From a checkpoint of a small mixture-of-experts model trained on Wikipedia.
Size: 18 layers, 26.8M parameters.
Training: a variant of SOAP for the experts, 299M tokens, 5157 steps.
Below are experts of layer 7 (counted from 0) of a mixture-of-experts language model. Rows are named router (the router's row for the expert), gate (a neuron's input weights, with its number), up (a neuron's input weights, with its number), down (a neuron's output weights, with its number) and show model dimensions 0-159. Each number is 128 + 24 x the weight over its row's rms, rounded and kept within 0 to 255.
Before each expert's rows: a language model's description of what the expert responds to. This comes from a sample of Wikipedia text that the model never trained on.

# expert 48
Byte pieces of Chinese, Japanese and Thai characters in names and places, plus math markup and acronym pieces such as PCL, BER.
router [123 129  88 139 107 155 102 112 134 102 109 163 159 136 113 151 123 131 123 120 176 150 138 131 107 150 114 116 152 115 111 126 101 108  99 126 156 108 153  71 117 134 136 128 134  97 107 164 179 142 151  93  96 100 145 147  90 132 156 120 113 128 121 189 121  98 107 139 104 147 151 119 163 139  81 137 103 126 161 117 139 158 126 172 168 127 125 122  96 114 149  89 122 126 129 118 112 132 150  99 107 118 146 100 130 170 121 130 144 114 149 154 136 113 128 128 133 157 164 117 178 161 136 100 145 151 107  88 142 139 151 102 110  85 136  96 142  59 161 110 128  95 134 118 149 105 129  97 140 165 140 105 152 137 130 146 188 128 105 162]
gate2 [131  94 149 101 128 179 146 151 145  92 161 108 107 138 108 142 140  85 134 117 115 145 127 116 116 140 119 125 150 155 112 120 150 114 106 101 159  91 143 143 124 119 120 145 139 124 128 150 149 114 177 106 129 148 158 148 134 112 118  93 159 176 131 128 147  88  95  97 125  90 155 152 130 131  58 132 102 105 147 127 127 132 147 154 140 108 106 157 114 127 144  69 154 138  54 103 111 145 127 143  87 114 115  76 134 143 152 136 118 150 113 127 120 102 127 111 120 160 137 140 138 137 112  96 110 115 135 118 125 119 144 140  90 140 146 150 158 107 118 121 135 101 144 112 147 173 120 122 118 157  89 193 153  64 128 133 138 156  80 127]
up2 [165 135 183 127 159 153 137  91 152 123 110 130 133 154 149 136 109  95 148 103  99 170 124 165 142  87 139 142 108 133  90 102 163  90 117 135 140 110 119 137 100 133 172 150 135 139 128 163 147 121 116 134 130 146 140 175 157  99 103 103 151 129  79 139 157 105  98 102  91 118 176 127 141 168 119 122  89 112 114 146 115  87 141 153 122 165 152 143  74  81 128 125 149 140 119 115  95 134 106 130  95 105 152  83 109 133 141 136 141 120 138  99 115  92 117 130  83 105  84 136 161 127  86 107 115 127 113 110 145 132 102 159 140 119  91 107 171 125 145 121 124 117 171 115 132 103 155 121 123 173 107 138 124 107 125 146 147 110 115 143]
down2 [159 129 134 136 113 135 110 175 126 162 164 158 101 141 106 127 163 191 107 164 132 134 152 133 133 121 100 135 107 132 141 115 146 135 140 146 127 128 161 132 103 131 177 120 149  95 123 108 118 102 113 166 120 166 126 153 114 120 151 116 110  93 123 114 157 106 148 115 138 113 149 136 131 145 133 144 142 150 123 182 133 144 132 108 176 126  94 135 160  86  90 126  99 106 163 137 112 137 112 146 137  81  97  99 122 131 100 172 120 166 120  95 140 170  89 134 106 123 122  90 115  69 114 107 125 102 111 172 154 137  96 138 140 122 129 146 154 109 153 154 108 150 125 135 170 179  78 164  96 129 127 138 108 143 139 129 169 124 160 108]
gate3 [105 174 126 148 129 186 104 161 125 141 115 114  87 118  70 119 145  88  97 133 143 136 151 129 128 136 143 117 112 167 110 126 152 130 135 113 136 115 152 148 120 115 156  84 108 109  88 132 188 117 150 116 135 112 143 153 114 129 162  96 124 117  95 126 113 128 117 122 131 104 122 152 145 129 136 185 124 131 111 113 167 177 115 146  92  95 154 183 140 138 121 132 109 122 169  90 137 105 110 127 140 111 133 136 115 144 125 165 103 104 113 159 107 119 111 118 130 110 157 116 179 155  74 104 122  85 111  88 130 173 154 108 104  94 157 124 116 141 135 155 132  97  88 118 118 141 146 104 142  91 176 110 146 134 140 138  99 110 110 117]
up3 [179 131 142 101 116  66 127 104 132  96 132 149 136 149 205 130 115 164 138 139 107 127 138 126 159 122 133 134 133 109 150 110 100 114 141 132 128 125 111 115 108 154  70 172 148 133 138 155  88 136 112 161 123 180 106 139 139 106 109 163 130 137 174 110 136 127 141 106 146 164 129 128  86 126  99  84 133 143 130 165 128  76 124 108 157 138 135  75 133 140 139 141 158 128 100 153 155 129 148 121 118 164 128 119 127  92 139 118 114 143 131  84 166 130 145 167 122 148  95 129 142 108 148 160 146 134 132 154 137 107  96 135 143 163 109 111 149 114 136 136 133 138 156 112 107 125 115 171 123 147  55 141 104 132 145 123 153 121 173 157]
down3 [133 126 142 111 140  87 139 130 144 134 148 127 108 176 111 119 126 133 109 119 140 168 100 126  81 112 118 104 129 141 166 179 132 107 107 162  88 121 142 135 154 101 142 102 117  97  96 136 106 140  86 104 106  98  73  98 122 108  81 141 150 138 132 127 107 138 109 128 153 110 121 129 100 136 162 110 137 113 174 134  96 158  86 159  99 155 139 162 110 108 158 129 117 127 195 143 132 147 105 154  81  97 145 138 135 141 145 116 155 128 110 110 111 159 149 112 105 120 191 100 113 128 125  90 109 174 174 135 101 150 131 152 100 128  81 158 104  92 129  97 132 120 115 113 147 111 135 150 117 144 118 109 109 115 100 153 125 124 156 137]
gate4 [162 105 123 144  98 113 103 151  95 145 155 132  85 119 120 125 181 115 109 156 167 141 105 119 127 200 162 153 132 151 124 124 107 105 107 171 184 127 170 139 107 135 140 136 116 161  99 113 127 117 139 121 164  93 148 111  98 115 155 108 131  87 122 141 143  97 150 125 135 168 154 112  93 157 140 158 121 106 122 117 170 135 147 142  99 141 144 147 131 149 120 130 123 145 101 128 125 109 142  98  89  77 145 118 160 101 101 168 103 165 123 135 151 152 110 158 136 114 182 109 117 161 108 116 129 136 158 103 161 143 155 125 145 165 122  86  87 132 138 123 157 118 133 121 100 117 167 138 154 151 139 114 165 142 101 147 122 140 138 153]
up4 [137 145 146  97 164 116 126 110 162 122 129 102 187 164 122 153 141 137 166 104 112  91 163 130 156  66 113 102 117 128 144 148 140 140 126 103 134 136 119 137 137 128 107 103 107  92 114 127  98 113 120 123 140 187 113 116 141 135 106 130 134 168 132 105 134 166 129 143 116 147 107 125  75 137 146 135 178 113 100 154 118  80 114 120 127 115 113 151 145 122 147 104 111 138 156 125 139 142 108 147 131 160 126 135 154 131 142 130 143  46 135 179  98 137 167 153 115 160  36 102 175 136 111 122 119 120 118 129  98 130 142 131 125 119 107 157 129 126 126 135  85 128 136  94 142 139 100 120  96 135 100 151  98 100 136 122  96 102 133 129]
down4 [136 115 123 150 134 119 154 130 140 141 166 189 115 145 110 134 132 116  71  99 122 124 115 109 112 153 128 153 150 124 136 141 133 148 157 148  94 125 205 139 124 143 143  82 160 150 123 118 158 139 134  96  73 185 141 118 149 154 124 143 139 150 113 113 164 124 161 165 144 134 129 113 121 120 129 164 112  85 129 125 117 120 114 154  82 149  91 109 164 156 141 101 156  86 157 124 129 117 101 130 155 113 116 132  83 128 149 186 149 171 151 123  97 124  95 134 136 116 139  97  87 148 113 155 112 169 162 110 102 142 136 142 109 107 110  79 113  94 147 135 128 138  88 136 127 134 145 117 119 158 137 119 144 112 117  76 137 123 122 137]
gate5 [121 117 108 149  91 170 111 104 124 139 154 115 100 127  91 181 123  89 100 155 170 145 102 119  99 151 163 108 133  97 106 145 132 114 167 128 154 148 142  78 135  91 130 149 150 103 139 132 166  92 116 107 124 153 139 126 111 123 151 115 138 118 143 136 134 110 111 157 111  88 106 104 138 143 138  95  77 153 121 107 120 138 132 168 147 137 142 136 139 136 160 123 134 119 114 117 136 130 142  72 108 100 129  58 134 143 114  76 174 150 124 156  93 109 105 159 157 117 164 156 153 127 133 104 110 139 106  82 120 160 140 122 122 130 160 111 145 110 124 115 136 154 124 120 105 152 136  82 122  91 135 115  94  97  96 103 163 116 105 160]
up5 [156 118 139 135 131 136 141  94 133 141 116 146  93 125 129 152 121 124 128 105 188 155 177 119 113 140 176 138 133 124 105 148 122 105 126 101 141 163 117  61 114 145 132 144 100 109 156 117 164 105 144 105 106 126 109  91  98 144 145 112 114 167 148 115 147  96  97 142 121 135 134 135  85 128 117 115  87 123 130  98 132 147 163 160 154 141 154 103 105 121 152  78 163 144  98 126 104 164 145  82 109  62 128  75 153 161  93 100 166 150 130 165 108  83 115 111 138 143 139 116 149 129 119 138  98 131  98 144 154 184 126 132 134  96 118 119 133 105 112 127 107 113 125 118 103 114  93 119 153 141 103 127 112 124 123 119 158 156 120 164]
down5 [119 100 134 148 111 135  98 161 118 103 122 104 108 170 158 103 109 101 118 141 141 121  52 133 125 136  95 131 119 150  78 120 149 101 120 125 121 100 119 148 137 121 119 115 172 146 128 150 109 124 150 112 121 148 126 151 133 110 114 126 170 126 116 132 148 140 137 138 125 113  81 128 133 135 191 105 130 157 116 121 121 117  82 101  95 144  78 137 115 139 123 185 136 161 157 155 139 135 103 105 106 161 150 143 154 121 134 137 129 118 103  85 110 142 117 116 140 122 119 124  78 116 106 103 157  94 112 104 107 116 181 131  92 158 136 150 127 149 108 117  98 145 105  87 129 141 176  80 144 116 164 119 183  98  78 151 136 121 135 156]
gate6 [117 129 111 148 128 106 148 156 145 130 134  83 202 135 155 153 143 130  97 156 105 122 142 128 129  98 109 157 121 121 152 126 141 118 146  67 133 145 152 138 110 121 137 132  99 107  78 161 123 109 146  98 119 125 107 189 124 139 183 117 135 144 114 147 163 140 113 150 166 115 106 128 108 118 159 154  93 114 151 135 178 108 101 116 115  94 147 148 146 127  95 113 126 124 125 117 128  93  58 131  94 137 112 104 122 107 106 149 108 110 111 118 104 106  86 171 135 111 161 127 139 132 123 137 108 138 137  82 145 116 145 156 108 144 142 141  74 136 147 120 104 145  71 127  78 125 150 146 145 110 144 144 137  98  94 123 154 102 104 139]
up6 [ 91 122 106 122 137  91 126 147 160 132 139 117 163 129 157 148 120 123 134 143 129 163 132 138 130 102 116 165 112  73 134 113 150 125 140  99 106 144 112 117 134 169 134 153 148 134  86 110 128 182 108 106 165 117 136 188 154 175  94 125 157 120  96 148 109  92 137 141 130 146 101 124  88 112 137 137 107 115 134 126 164 141 127  98  71 122 132 104  95 122 150 126 132 128 134  94  98  74  94 118 110 166 149 122 121 104 125 130  88 165 143 145 123  91 124 119 154 135 160 133 111 140 112 116 148 126 137 121 129  71 168 144 120 156 156 119  79 155 140  81  87 117  87 151 110 134 136 141 108  75 112 146 103 131 123 128 136 137  95 158]
down6 [156 119 158 110 110 140 138 139 161 147 132  89 104 153 131 131 130 143 162 117 137 140 151 131 116 127  95  95 127  97  94 125 170 141 144 110 123 133 154 143 144 173 142  95 146 144 143 131 143  99  87 143 148 115 170 124 109 171 125  89 152 126 158  85 106 134 142 153 104 127  95 103 113 142 108 111 183 125 124 110 102 203 185 101 127  71 114 143 106 103 122 154 103 135 134 142  98 123 149 118 122 120 127 104 122 125 146 111 108 117 135 124 128 164 156  96 135 101 139 128 129 125 136 140 141 159 122 132 172 140 113 126 160 145 140 171 131 144 114  97 121 169 102 149 182  73 110 114 128 165 141 144 143 139 148  77 147 161 108 163]
gate7 [119 148 111 131 109 182 148 144 178 141 135 111 131 106 133  80  78 143  74 121 146 158 126 127 137 148 100 124 153 138 137  86 107  92 102 122 156 133 110  98  90 150 136 109  94 159 111 134 155 158 144 106 126 131 139 107 105 125 148 145 119 132 135 119 130 140 104 109 112 140 109 121 135 131  82 125 117  91 129  79 163 162 187 162 149 114  69  97 126 143 148 144 176 116  95 144 125 117 156 115 102 146 133 120 158 118 134  99 130 142 142 113 116  96 154 163 147 127 158 104 133 136 155 152 153 125 163 145 123 114 137 183 106 111 118  90 107  84 172 104  98  86 134 101 135 156 137 120 151 163 113 109 147  98 124 135 156 119 122 128]
up7 [142 144 124 138 140  99 118 103  88 128 129 153 116 130  93 104 144 116 130 108 119 101 137 126 124 127 149 135 140 116  71 193 127 134 121 108 104 162 170 137 165 100 132 140 149 113 140 116 109 109  77 169 114  87 111 143 109 126 114 133  85 136  96 124 169 141 142  97 154 111 130 143 126 151 166 150 120 153 134 130 100 109  87 196 103 150 165 108 125 123 130 160 124 141 144 141 157 132 131 140 141 113 114 142 109 122 139 177 122 157 125 154 146 165 140 103 112 104 148 152 122 101 107  99 105 109  91 115 169 167 120 102 131 173 170 134 116 125  96 143 106 151 121 176 135 102  62 102 134 111 105 162  92 146 115 144 109 114 134 115]
down7 [116 136  93 147  86 136 119 149 128 114 103  95 115  86 150 117 124 102 101 148 103 123  56 116 139 133 151 126 166 109  92 150 144 150 106  97 126 105 131 180 139 105 119 146 178 125 123 108  78 135  89 134 124 108 111 164 119 122 126 148 151 112 150 126 155 150 140 147 115 148 102 137 145 154 144 139 120 151 126 141  91 135  91 127 104 145 109 133 150 133 141 185 164 104 134 119 139 134 136 115 163 107 143  84 104 151 102 148 119 120 146 106 101 167 122 136 159  57 125 145 134 159 121 111  89 143 112  81 137 131 172 112 129 122 131  96 145 148 115 129 133 168 188 119  85 109 149 159 115 137 128 145 124 158 140 166 111 134 161 115]